{"n_experts": 160, "activation": "gelu", "balance_loss": 0.000775, "dataset": "wikipedia_en"}
Below are experts of layer 2 (counted from 0) of a mixture-of-experts language model. Rows are named router (the router's row for the expert), up (a neuron's input weights, with its number), down (a neuron's output weights, with its number) and show model dimensions 0-127. Each number is 500 + 40 x the weight over its row's rms, rounded and kept within 0 to 999. Numbers have three digits each.
After each expert's rows: a language model's description of what the expert responds to. This comes from a sample of Wikipedia text that the model never trained on.

# expert 62
router:435503516527414470468472400483477525499509477496564465496500473518449556465559480454480473510478501454425519512483476513518429570500507550493459525472532465574431475549440443479428517470469496493493511520474469505522604508512510481494501474565508552458504497417470558497502447562516548464471467514488443587514482581587549489446459480481554445498453485517553454521442454488494511488483
up0:540512478448451484465464499495475593505440483490506494448462513582502505492420477512499434481472497484515487581521402507470496528493483491457445471518541500496471462542456487537512497457529544522538525557458518479509539493542514466505554489566520505465554485423550510456503455428517485577468486421475471512539563495557458468539480558563427492500557504534559482478403550436426503512443
down0:484440489506530472536537500448510490526393524514481555474461461432478499497550503466498453526472433551478516470527529461571469477571550577570565489469493482534531497485405476483539510551428457471489489522576502541493573495448477541544527489571544544513470482596487511529512498470380485476537570523529476493549523519490547493442554480461513564524491528516470488529473543497541487472465
Verbs and listing words. Verbs and connectors before an object or list: including, include, is, has, had, made, received, with, as.

# expert 32
router:581530464473527459481456504478528451519531513476453592535469603440559530498494462430516594485514464508529490538477561386462451407433545543532514502468530512510533507542535511555498510556486526525483426496435466513510539509505539479590467476502466446432475526488507550500471452504523480482549478475491527505498582489446487480447475500447534529436449516529515470489437473487475476491508
up3:486472518494434518584481482518456476517555522485521495484500529482484466496540498519526540499473506580535462494534497488435537476434533512443487518460556458504517497436521550498445494571579555550473434448432585437442551473488490488541401541417490500546506405533496525513519471535528476534453509498482489480463457473508476519477451523401444489445478514454498526555509472577566511454495
down3:463555574597466552546501501506509432475509519501500533491470532532515556571484487483560557441506532499442456531532517542489504564466501544494544585490495526484419524528500557499562495448471503432446513527507574514444496486491457528530531484437470473484565418540531538524484514434451493413536576485464519494513545455505435506489482520490503438489523490552517507570548448567509509444467
Sports team tables. Sports entries and tables: team, Club, League, position codes like MF, and country codes such as FRA, RUS, BRA.

# expert 54
router:544450507478391397508579514517526467443491511490508448488480496492548481501514520541478491535564523427508492524534490461502535589519521497533473489535462507458555462537560528473464521527439473445555515424571413477469427505535409538489475516504515480483464494492495488453574494552465486444516524471522573484550548453491542522464427415482506468497473507508462537555505468512438539530509
up0:476472541546506475460525498496551475545451481470464483551553454514490463508549556506569506488483498479456615454525470488502529502498541539484467572523539470474439479480568481518402516490470552532498503524499504419449428530503472510431544502540487440517514469494451498483457480618459503570458512476543467519477454468459472495519444551550517509498492486495523549586490372529524541526474
down0:490476563590494546466512500530508492441479494452448509513470455499432487429529457519463456522492528509473449484489426557519572462576585496573491486536501451508529483539486490536463440430472427490505512473486457552541473528492472557499482513448552518494418423522529464535512492575527469557517525475510508520517535510453523479458513410463482520486516521462534447423450563422461489454539
Odd letters inside names. Single letters or short pieces inside unusual names and words, such as ar, k, z, ch, ad, like Moskv-ich, Je-z, ready-mad-es.

# expert 33
router:517515530508458570455516448473476479421504451499533477542500529580490509564477513540498477423472511460533480527501487560508540543568518520556563423481494509468541466491515446427501551488437513435477524469555540471428481487505450583452534525488498400452509544426510481469471442534466454479552514516500516459568526443511492467539600490457480468483445485513503479457450515506449563499525
up0:457537518571469492473448540504518509513552454464610481507447543507560562541493450524504423465478527474513515520537487504570532499491506523446388478463471513479482528496524465499527462518482431510492471510508449572469517525512543528506530471478421518506402453497570461534464521514539478521543486435442475499528439492574472519455557436427523542521436459469442510491546515527539573466487
down0:502507537565504607524500500491533517524490450593480472443473442449527471443619494461525432506490524466462428508488544408498493535466492492494511491468497462470509538530470530473478510464477554479494448514582461512524464460541403515529496535537512435492501529481525449528540529484548529517431494527485569450532482587553512468497483508495521449572482478549414554571478506461481521514508
Vowel-consonant pieces inside names. Vowel-led word pieces like el, il, ad, ol, ak inside names and foreign words after a capital letter, e.g. Pasadena, Samarendra, Nazir.

# expert 31
router:507493461466502538512533454424498448446433408535491554511496446539454537557464394516503521505547513417487484568588421513599562523506543474485536502563523541474492454445552479491495466527425444437572445475491494514435530548508478452470517477462501538498541490515493474501512509524452468470461529510523533503549503470494483506524513516498552468438463503464503428557480421517526506515519
up8:418482473537454513547521507429481492509448480512495497450499455456520457468469458551502453529515539537521573529552528483619431508499539443516549550547517464572455460559500514486518565442504476576503550461436546521513429515559546528438470433478538530465553426474527552476483515511496475495434547492455483573468469529528493498521483519492569530502518483543500453429460454455493508502496
down8:489437413533549492559511608402538584525466473524519527529483462511437476496499450511539465492524430537486490475531516473499497467494529578493466518564530568501469510454518545527551501509512519514449496509455499537546513557525526580474553532440482442502511534517566486541548544469508559503457505505572514449516506474492473535515541490468504572491469456547483476592577539428475489471443
Verb and plural suffixes. Inflectional endings -ed, -ing, -s, -es, -ated attached to word stems in running prose, such as crossed, lasted, corresponds.

# expert 5
router:504468521557501531490519528566442536466457517496529486553511586524531467547537494492523538458496454447598514475526492549528498591542565552487480463493472532497499521467463489458528501522503543515521488488552500461476469462532497529463549566552537430514477505484398489439542423551493505435551496512503615448538520487485499455477544484429532486509490404548507513509444575449523528481453
up0:501479515448490489501406504525512494502554502478455566517459498552507515480489472532591484516465501542485486449475482470586541519559528513476514526504545474497458544555485499502549509548472515510472508530451491490489512483493532493531554517524514540479557498442439432483456535641586520522474504530541509435539479585467453526497449395512460479487414483486543491500423520495551535397523
down0:502499526470564496511469531536556558546519498473418525480455480516508495486450500530516530480419467481517495541606430571443508463494498477514508527561511518524528505538526505483570582504471440456523451520495427437471445517534523473440564504550464481536528527576466530520548560442432508496541513455587483546466535514529505520494564525560493481535428541514443531477581465453505466511506
Mid-word consonant syllables. Short word-piece syllables inside words and names, often after a capital, such as ub in cubic, Barr-ington, Chelms-ford, ham.

# expert 53
router:458525483410562438455529547491497548506466541502547515454487460497539480562468476488502437475507427511467489512461423516486487536515502531503491452461453515533541516474499484455502523464501483537536511481457558493579486452515477469542515615439537554574526443536463462500492515454512555460474461507460489509508533476412448493488465454615537457543404523491502481492436460482452569490538
up0:543487487496557450502497457473509483486578479551509527486585483483548525535456516498466483486539485579449529468477495501473488490490499524493458484437521471490490449496441489363479523516453480526444528407453524450509459424526483456477515553526525585500523557471554497571485517444572488524479512491533499544472577533440500440530504417518533408524431517474499510464456460519444530458490
down0:512474501475398455528489572501478495590512515450454536524488471481494481498516440519453493518493423442488498533538505448551553432448512513480473538472417547492490462480518562449539508483536450493557492465495498482484486516398432541523511459520518489440446462523550548534494517515378524500512464495456495529514505444505407504437469516461442512512457470514557513553492543439435495500566
Quantifiers and suffixes. Quantifier words such as more, most, some, several, part, and of after them, plus suffixes est, ly, ate, ent.